From a checkpoint of a small mixture-of-experts model trained on Wikipedia.
Training: a variant of Adam for the experts, 671M tokens, 8867 steps.
Below are experts of layer 4 (counted from 0) of a mixture-of-experts language model. Rows are named up (a neuron's input weights, with its number) and show model dimensions 0-223. Each number is 128 + 32 x the weight over its row's rms, rounded and kept within 0 to 255. Numbers have three digits each.
Before each expert's rows: a language model's description of what the expert responds to; "gets" lists some tokens that make up at least twice as much of what it gets as of all text. This comes from a sample of Wikipedia text that the model never trained on. Tokens count by the router's weight.

# expert 33
What it handles: Table row pipes. Pipe characters opening table rows or separating cells in wiki tables, especially right after a line break; also =, →, vs.
gets: "|", " |", "=", ":", "|---|", " →"
up0:078158083130154167167117127149119153113157120112171115093139107081101151120174122093098158175148103203123054113102119130163144107082090141166104141130044105137097142167153120185122106136151137136155126168140071153130084198132167092149096068094112113101146107085164101136069145105017129169109147155112159133120120160153165121127106126137139083096118057118098148108174112121157147131137102062169121179084134226129124112157121143130172152137165054167096125142101138107151087134166176086121127106105140154147119112161115095146112072117132168175110117136106216201164118144132031144122127117178127151150170149101137156093139171152133151128150124105141148110152150174125128145098

# expert 10
What it handles: Sentence-opening prepositions. The preposition in or In, often opening a sentence or clause, also There, Dur(ing), and the in- prefix in hyphenated compounds like translation-independent.
gets: " in", " In", "In", "1", " there", "in"
up0:128169101169086108104080129164158105106159123179114167106152129111142135173136078118094081133157075093122104124114153080096085160170130082156139100129156124112126104134127083137121149107121107168180236175168130114133164175142127138149188117141124150203194179142187181080149126160140176119183072156100138117079123141104163097054149130117148105116078107117145123113179116129150086147108166107123087155121161129109140088099085097171164131155121122127127120136153124161165145177146173145112185064118099075126141164168133190125106056074088080140165137167153141210126122211132148124144201122103141123149102098189130088144109110102100156113089117126143127102112126101113105098115

# expert 61
What it handles: Career and competition terms. Nouns for seasons, rankings and time spans in sports and biographies, such as title, final, debut, season, place, career, year.
gets: " first", "th", " season", " years", " second", " place"
up2:155127128128095128135131134073135124091138121169167158195194081143136092126109169114181092101171154108100165151113104079162134162107139149140142120090096137103062120077174118117240190145114137167107143132099065142098156147115121046148110154131124162136140145118132140167135151096157110198092139086092096100108082165116183092054182135121137111054099082113161118122115146076110149113141077130154131103062079105138172135153156115147093095129152153086121166179100059101088194136118127136122136133098170142115117130096133130134190125086165118161113070103081144130119144128133072094108146160098145161100104176082130146086157126114146196137114130138093150176114184178124160137116

# expert 40
What it handles: List and table separators. Colons after labels in infobox-style lists (Groups:, Spinoffs:), pipes between table cells, and list-introducing words like including, include, contains.
gets: " |", ":", " –", " including", "):", " as"
up3:100152142117077150111191099089098089127125163125122098126035095162105137122097119158176091099111116170078118158084147119145130119111173136149144157161080065119110138143113107141109074136175142184095105111122119114159076119132174182135134163115117067165152111122138084164125113189106150144058160092150117099113135140128112174126219124152165125110144141144091115065064120095134115110154139115132150115169101128166132075145070181123154124129152166131083064150095164151126071147173136137104127148163083137187106173056120148164100128094109215131150076191125109143121091146097100080119112173085101142054060156082107136129172138113169107147116126083156170108109129148151160120125

# expert 39
What it handles: Mid-word letter fragments. Short consonant pieces inside rare names or words, as in Ze-ph-an, Foldf-j-orden, could-n-'t, Sole-im-ani.
gets: "n", "t", "f", "h", "j", "l"
up0:125135132152112144105155159120144071162177158139127123097098110130115124110113189133136129135085115106114100097104153109144158107124084138129050072189131143110158073173114160168099123123107194090117120126156128077136087181116153132081148102150132158197139171117148073197083150134138053096145147126136116105126078098094124088197130047162126131154146178096180075148138207115109161190107138076121148108124126146118112160178107102124162143169113110152108166098050149116100130117134164108131116110171107151136149099113134118140108168148102125154169111187174100214213154169079125086131118140118091131132112138099133073102166168120095123127191138158148153092161088121139107171061

# expert 17
What it handles: Name-initial syllables. Consonant-vowel syllables beginning names or words, often capitalized, like Ra, Li, Ne, Ro, Ja, e.g. Lobophorodes, Darling, reliable, nucleotide.
gets: " Ra", "li", " Le", "ni", " Ne", " Ro"
up2:166120141105156140115131107126128120112156194169078159126125147114134074107136163088147103174092150191167076166094108132092102126138158189123156127109135135138127064136146123128148177109146148072103164106145103107130168124118164074124129126097152173161123062091113095111154099086146159152177164125120077173089077130124096153159079077209133133136081131143112066129126134127193065097052148109172124074122109150152133144169144130212134182119096190114081084142128187095167099133147178069131091100108135150146195095113111081064149157122155154123134168124136115117152093184052195107141122147118091107175145119125146117113134183111132133197140133114139148137137169153144151159114

# expert 48
What it handles: Pronouns and be verbs. Subject pronouns and forms of to be in biographical prose, such as He was, she was elevated, it is, they form.
gets: " was", " is", " he", " were", " He", " are"
up2:109160116148055140135136100138083146138128101133114150129161164092129089121142120114078091100146147092122179155089153082156187196147149171151175163099128174191085093146182151128125124162158164100108195132104116156146154161171208096145065142109183107149131172147124157107136118100161146149116109104130198186118136143096216129126146163176126130166080154112183154122149131170127084121122116126150136174094152158124119125158135129122129201207040141163208154123154105157171129103101082126173098085143115119127179106141157118114137108148069142153123120128139126144150179162205155108120097173137098156138115141107152114144166100150107109113115075090132134082191108106147085182139

# expert 46
What it handles: Verb inflection endings. Suffix pieces ed, s, ing ending a split verb, as in remind-s, last-s, enter-s, cann-ed, plus whole verbs like returned and described.
gets: "ed", "s", "d", "ing", "es", "ated"
up2:141099101143105126127115167048132095132153172049190076130196121141082133086133137139129136123120130130121128149117183142174186075080100188139110138122092118140138108126119134111144106067081138073130180135110120177099071111124181145181176146183090153133093145105110103146114133169106099177152072160126144137112158157137119122141083144155139146107137111179132153139208159099154070134088091160086090146138063174122093068197114098184115128166152123092161170100083092164094116060132142108187135126133129215146145155150117139108135091092190145159096112203115099125136127168109068094117138177139093133133113161111081147095118120161106145141145151174136117128126148162096117143167

# expert 41
What it handles: Prepositions and particles. Prepositions and verb particles after verbs, like for, over, in, up, under, during, e.g. teamed up, changes over, known for.
gets: " for", " over", " in", " In", " out", " up"
up0:181153195108137110140074097129084091109131125131184083187122113144125099128113090140111140114154116172122110177155097110123082114127096164117135160127090100155183078101204135135140133137130161146076106139141127151120142120112176126120192123122069089123163135068140150179144157122116216125105130159142162111107162198163123114069106142139148107170163107121106119094083167102103125061161110145138153142114028117170175122105103093143045129131136182091151101132200136145141120112151160138123116068122140127091139094108118132176096124052140151140156166086123211098062078104065091123070146118118114149097096105124147096085157138131100153157113081097071129102104140119176126148103

# expert 3
What it handles: Definite article "the". The article the/The, mostly after prepositions or at the start of a line or table cell, as in "of the", "The Bronx".
gets: " the", " The", "The", "the"
up2:086103082108064160154144137107132160130141130095170103141141041140130152139108107084165070110155075148101165156118189121111160100146142151124161116109147156153132145092145139139139178069093171153116043169096139107083126120117138164114138094111166109163102182129133061177107144117116145111185107115117191143169149153148167126142113118106143199109140127187130142092084148134157107097162051089113106143143120156146122153080184104059162049149115166154172086111159115122134140113096086113174116128165069170086133113164131112218146117085135141151110163091073144104081106175145153143167076135161132103108123131089115128144100087113122167139181134107201170110142177162112117092159

# expert 50
What it handles: Quantifiers and numbers. Quantity words and small numbers before nouns or than, e.g. two, three, many, most, all, only, more.
gets: " two", " more", " all", " other", "ly", " three"
up6:157083128146159144132117139123166102076086140156119108089070151124103082152134124112071098130072144169083151064072137133135153154177105110162202098108142090126058065142111140086129070128138149127120126146101104131162113129110146135096146146111065118142150109177110152149086189122128137105112185101176132108108113136176101120084151162133124128126152086071060094154082087125095158150161104114107111098145124151122082170137120082151153153142139067076083075091125123122146184108141187131115040091153112135117146130122069069231139162143128095114179150095124126061080096155170141141138115147109087156096100136064110152103130090090116092104154092162117167143168067135132151138146

# expert 43
What it handles: Agent and relation prepositions. Prepositions after verbs, mainly by for agents, authors or certifiers, plus to, with, against, between, and infobox colons.
gets: " by", " to", " with", ":", " of", " against"
up0:117099188108092197092123169133147129158140157143098110117131070183157196125167113119150055157134079193123147106173144085084138164114132098184132091184144161124093148132187102127139081173207117083201100165119138135122115138116145090058148104105155099133139095151141176140135108063137093164099124125136099108200191123130105131198171167160122157117052139112153187116151124157157076113164097136061128127173077107151136153088095164126135099134091130164107107093103110105154159151060130126081091143152117098130144157176127118143145162134128119115119112083163108125149148082145097185088102154145185133158125151137107158131123089158156175079144135156147090080140082121121151127169

# expert 11
What it handles: Word-start stems. Opening syllable pieces of common words after the or a, especially cor, cre, par, bar, e.g. corporation, corrodes, glacial, prisoner.
gets: "cre", "cor", " Car", "0", " Cor", "ci"
up2:178108106080120130153112093149168080153095137103184159127138201136100079123106133100140140152089154113177127120137112129091106095060132099131101147088104100155070073142132165159137152124173121128139179145096086131161094154112170122100096139195103139180114087168137134140072103133211120148131139179188149131136150142073168158112110083165148051075155159128124096143126134101083097052118168160093121070132095148101123168152131116121008137128097117107136156167180126129149122101188140078196147143110107097118146159093081138093218091138085109144126130150111143160168148106132083147082142171111114139109122126113106135086126091105123148130143090134081154091172102113128129145063

# expert 63
What it handles: Statistic field labels. Labels and symbols in infoboxes and statistics, such as Total, number, density, Record:, %, ISBN, and coordinate N.
gets: ":", " =", " number", "N", " Total", " +"
up2:156119096191155145153160043132071118100134147182212116140123070104113093075141116116103085119081081097133103134128148140116129128083163133153121069142179062102212142085128111109172086115135137146072088131131120109101148086134151095126162117064183090139113153151157124150158108078165119152128111130102148115086183131108102169185185148122130129130142117132158119109146088084091126113150135109080158141094144118183150073156127099132167095108158117148091096116139067111180129116092094105166112090171151164154116053126121111124131131103136164142137094113170160102171162143044104161066108160115111092169096078114119127105111175123096068121130183152150144114170144146094130191195

# expert 28
What it handles: Indefinite articles and with. The articles a, an, A and the preposition with after verbs or nouns, as in "honoured with", "ending with", "to a new".
gets: " a", " with", " A", " an", "A", " An"
up4:095135143131123204096159116158164092098141149105190136158177124114190110084125128169094086117128058125174061112066090060143100125154141107185172123131126137101119143103151122121149126149073125127142157140162095135116110158157186133130113199154177103149145145163128101084148124119192106201109134129145161129143113142151124091080144081096134173137143108206110197161097093153124154177246162098111106138107162120130135139110144111122163105146146171084116137110133132086101149162162143108143087145178167125153143109147133081153163080155134121142140077160102080153163138098114156113196160119169189153117115119073100225147130125156068142124130108163108106140096136153092145117160

# expert 31
What it handles: Coordinating conjunctions. Linking words between items or clauses, mostly and, also or, but, &, while, as in headings like Education and healthcare.
gets: " and", " or", " to", " &", " but", " /"
up0:103126168091121128115071132151137134109142152116155152105114142150139132143119160113142185094153139108084110095134119211201114182168085180042141117160107193137142157060132136181083115181114113201151105177133099134110093148101169090133108148088082107138111188114135190143109116093183116138135170143092148139094124131151091119137105163136160132129169128115138102142151135145094140094043091129084100209127102147126115172093143109112186173139122144092120125159114081131100059166071054149133151114143092140125134128090147100171145150119129116171067158068094134099155145166143162124061126087112145154143120155116105132131069113161131173162078107126146174135075194066112104123117

# expert 49
What it handles: Word-initial prefix pieces. Short opening pieces of split words and names, such as p, c, con, ex, sub, micro, dis, pro.
gets: " p", " de", " c", " No", " U", " con"
up2:147116152078060098145107105165161255169136151152143131113124085131094214091165153120102138164091108135115080112144124153120110121109119101070156115152076147103102129104127162058119139112101102110152133120147121164209106093129148086114153129160136117107134091159154179160170132162144146113108212110144169232125094101117143150094127088125152155104099159192142111133137129102128134120152137199125144134134127131121155110087058137132089076092153118177135167129131119183113080136182158136146138118135137154153109091078139067181176120165141131095158119138154084185106093130163146181106185112111131124122116094139113103134130163111157117148160121162168157169112222121105134135100

# expert 21
What it handles: Sentence-final periods. Full stops ending sentences or abbreviations such as "ed." and "c.", plus ! and ?, and decimal points inside numbers.
gets: ".", ").", "°", " years", "!", " there"
up2:170177086197086164121139073144091112084117129153155125130085113138170078100101143094118107147134152164160081135101129192120131119126103178120125073082044114094178166135108159173071120168094215106117066129105125131117118141153120108149138117138102137123198107142125093100145143142140073099165098231152134140145103197067094166095167160161155140158160085189128097130139120106163149145114094117174194155132106149142104079171159123078125141119114097091147120164144131152134103159117106065133119122116127134111158097028152106104094147147147089100079138102126132149118127137161161107077142144131158201137106128119087156136182170143160110118090069098133128130147134076144115118069

# expert 36
What it handles: Infobox and list punctuation. Dots after www in infobox websites, line breaks ending list items, and empty table cells; also words like involved, responsible, Metro.
gets: " ", "1", ".", "2", "3", " ="
up2:131147121219129128141106108133155126148061132147125104114124128125089134145123133131156149163113074087112117152111074168126100190107082105103161067135059118108119120103127154134168164102099114121133149118119126074158098110166138063113141110179157123152167121116116176105159122155126135151135166128109170116123115118106142160141101094143141148085167072150132160181119124163071185166128184059140166160098129196129096159128030151145113166125182129084152083124134177140112092200148122111050098076172104142139162043148126125213114107116123179127142054136148175125098136151067182101117195194113136138113178159121108119111140125119171133157144146063128086116152123126144121132127

# expert 19
What it handles: Table cell separators. Pipe symbols dividing table cells, especially after dates, numbers or names, plus clause openers like After, While and However.
gets: " |", ";", " After", " town", "ym", "After"
up3:161112117116096153073108096127192195116119171157109110170123173112176103103199122057112045135083144096191128164091101101125106175120218112145158119146112105087102152095138119130119071137076100050143152131139123177142126159128127116137142089077165094186151080151153147133140096158073084119136125137148088120137077169149171146132161070133149079133080100136207169136144083132101121148151107123143171145109087138095120099108104083113169096132093080121178099137083118122170132141138101154139103162146104157168158126104167104092183094170120093135170142144153087165132161139141099148127165119078148122163150209168108103110117131069086136088069161105150140154157163146101110146116

# expert 6
What it handles: Final year digits. Last digit of a four-digit year before a closing comma, dash or parenthesis, such as 2017, 1991–92; also century, present, BCE, ago.
gets: "5", "4", "6", "3", "7", "8"
up2:116143162173064227105109117125146091127097154188176111095095123145141074116111122099132139124126143180134071147168073153140112130143137143145106022160127096111114061093116132121146166132102164154134151194152087125146117126074141098100129212117150151172117145118149141197106104152129109131131110117121106131160152173114126145053148102159199090098017141215132125143120116153108163122137169121144152149187096120140119118129109097127136094150108112054127138131102117118102125099109073055039077107160134156140139146123125133147142179109133124072123139135100120130155082139137124155146154122101117148124119129119114144123153099130094136114143080131111117071137130119199133150239

# expert 47
What it handles: Suffix endings. Verb and adjective suffixes completing a word, mostly -ing, plus -ed, -ated, -able, e.g. sparkling, occurring, inadequate, Scheduled.
gets: "ing", "ed", "ated", "ate", "ling", "ting"
up0:112119086129094138086077080079204168095048125140143146107078139082182097117126112087161173153147085073167127137107161087116127145169096147174123070120132170124093110117097143128117170146159117147158084146157114151152119133106156020137162090126122147084107123137127128165080064150036139156143103141112119142144139107084081064079123104098116072166069127178126164138126146135163145150160043055121197133087137157113167136101066080097117103107091141096122103155103108142119138112101102101170132143120138126094187117136086146142138134093128105099088125128174138089157109145126140158117147108122149071116133108119169170157127161033103171116114093137143087125157131120117162131099

# expert 15
What it handles: Clause-separating commas. Commas ending a clause or list item, plus "),", semicolons and "include/including/like", often before and, but, which, including.
gets: ",", "),", "\",", ";", " include", " including"
up0:086107120150139153131166098130121229065111106171103097120142053199163086070128157120147054090091091136146124133099132112129099179156153155135058133134171161120098092133127130051130083181120159151160136133092142102140091117100171093150178123075059152139160106155170092090136142105136097193148129155146123119141039066147146129117124130147150134118125098054125158102123133126116095098121106157113138155114129119126163173087098175121163123158127159117178095191077086108149144094118171168143152159084142169126159096145075099174063166108142209180116067133201143133140132081102164148100132119146163137137106139132115092128161167148129134125139171141080125133117104105126120104117

# expert 24
What it handles: As, re and mer. Word-initial pieces and short words such as as (as well as, as of), re in reservation, mer in merger, and part, far, grand.
gets: " as", " re", " Re", " part", "e", " well"
up2:112114118167091156119180156166101093173075139096176097062152147180106142111093153100101078085090128119104076043102129169135168135127081103128127103122122105103148101111111131125074092100110116133155133121079114070113144124086106090081185141106187126138157122100138102237147147114081103084147091161135069078148072148176088154193134110180131108190170226116146147122148121126126096099123092131101121095157146176088166131093091134127117196207093085165173155098082159184129128118138103126102165072165164050144109063132181108151103125120101133138149150118110128124129165168110150120129106187139107106132139124121163150156142134149160156122101133137122128141135108151133144118133

# expert 59
What it handles: Year digits, country names. Digits inside years such as 1990 and 2024, and country-name words like United, States, Kingdom, York, Zealand.
gets: "0", "9", "1", "2", " United", " States"
up2:190065116149104152134153125145183140066142134136148144193146144110162103087111112142164148111147156123081107145089113131152185092121140106113132077156069207083128084153118119127187181131106192107139080135151054111134172137112114146155158120156119120081087120131127150078102157109162105116168154083152170190100111094073144085152050166115150123119134139046123071171129137143155083112091138108117115153150140129092123178108164116153115090132149111160112126120145210117099125170104133119174134098198150175099189117174139130130169088114119129111078139099047109108133146136152104124113134113178178193092089142125114081121172083142134175152134125133085106130138156133181125127205

# expert 26
What it handles: op/at and has. The piece op inside names (Hopkins, Gopallawa) and words like has, at, put, laid that start a verb phrase.
gets: "op", " has", " at", "at", "0", " At"
up0:113182110113112100142096097145122128089136130084148080135080101146089119139093122124082171168152085122100132117101140164124127130171109110076158094117111116111142122107143134151125146158097111154173155148159098052133147133071158159102153153120164118194079116138170185144121138178107098088105065127077159014091098082115147130068072119133197146068161071112146142215093118144120171089102129142111154127193156121101137075118115132121169128090144142148157157126111122107125120102132108102124125102113097115134082084133123099146146103140090113167084129155076149145132112067144102156118196142127190185142096195113151127139131177117078176138064146170094120097111128115199200103114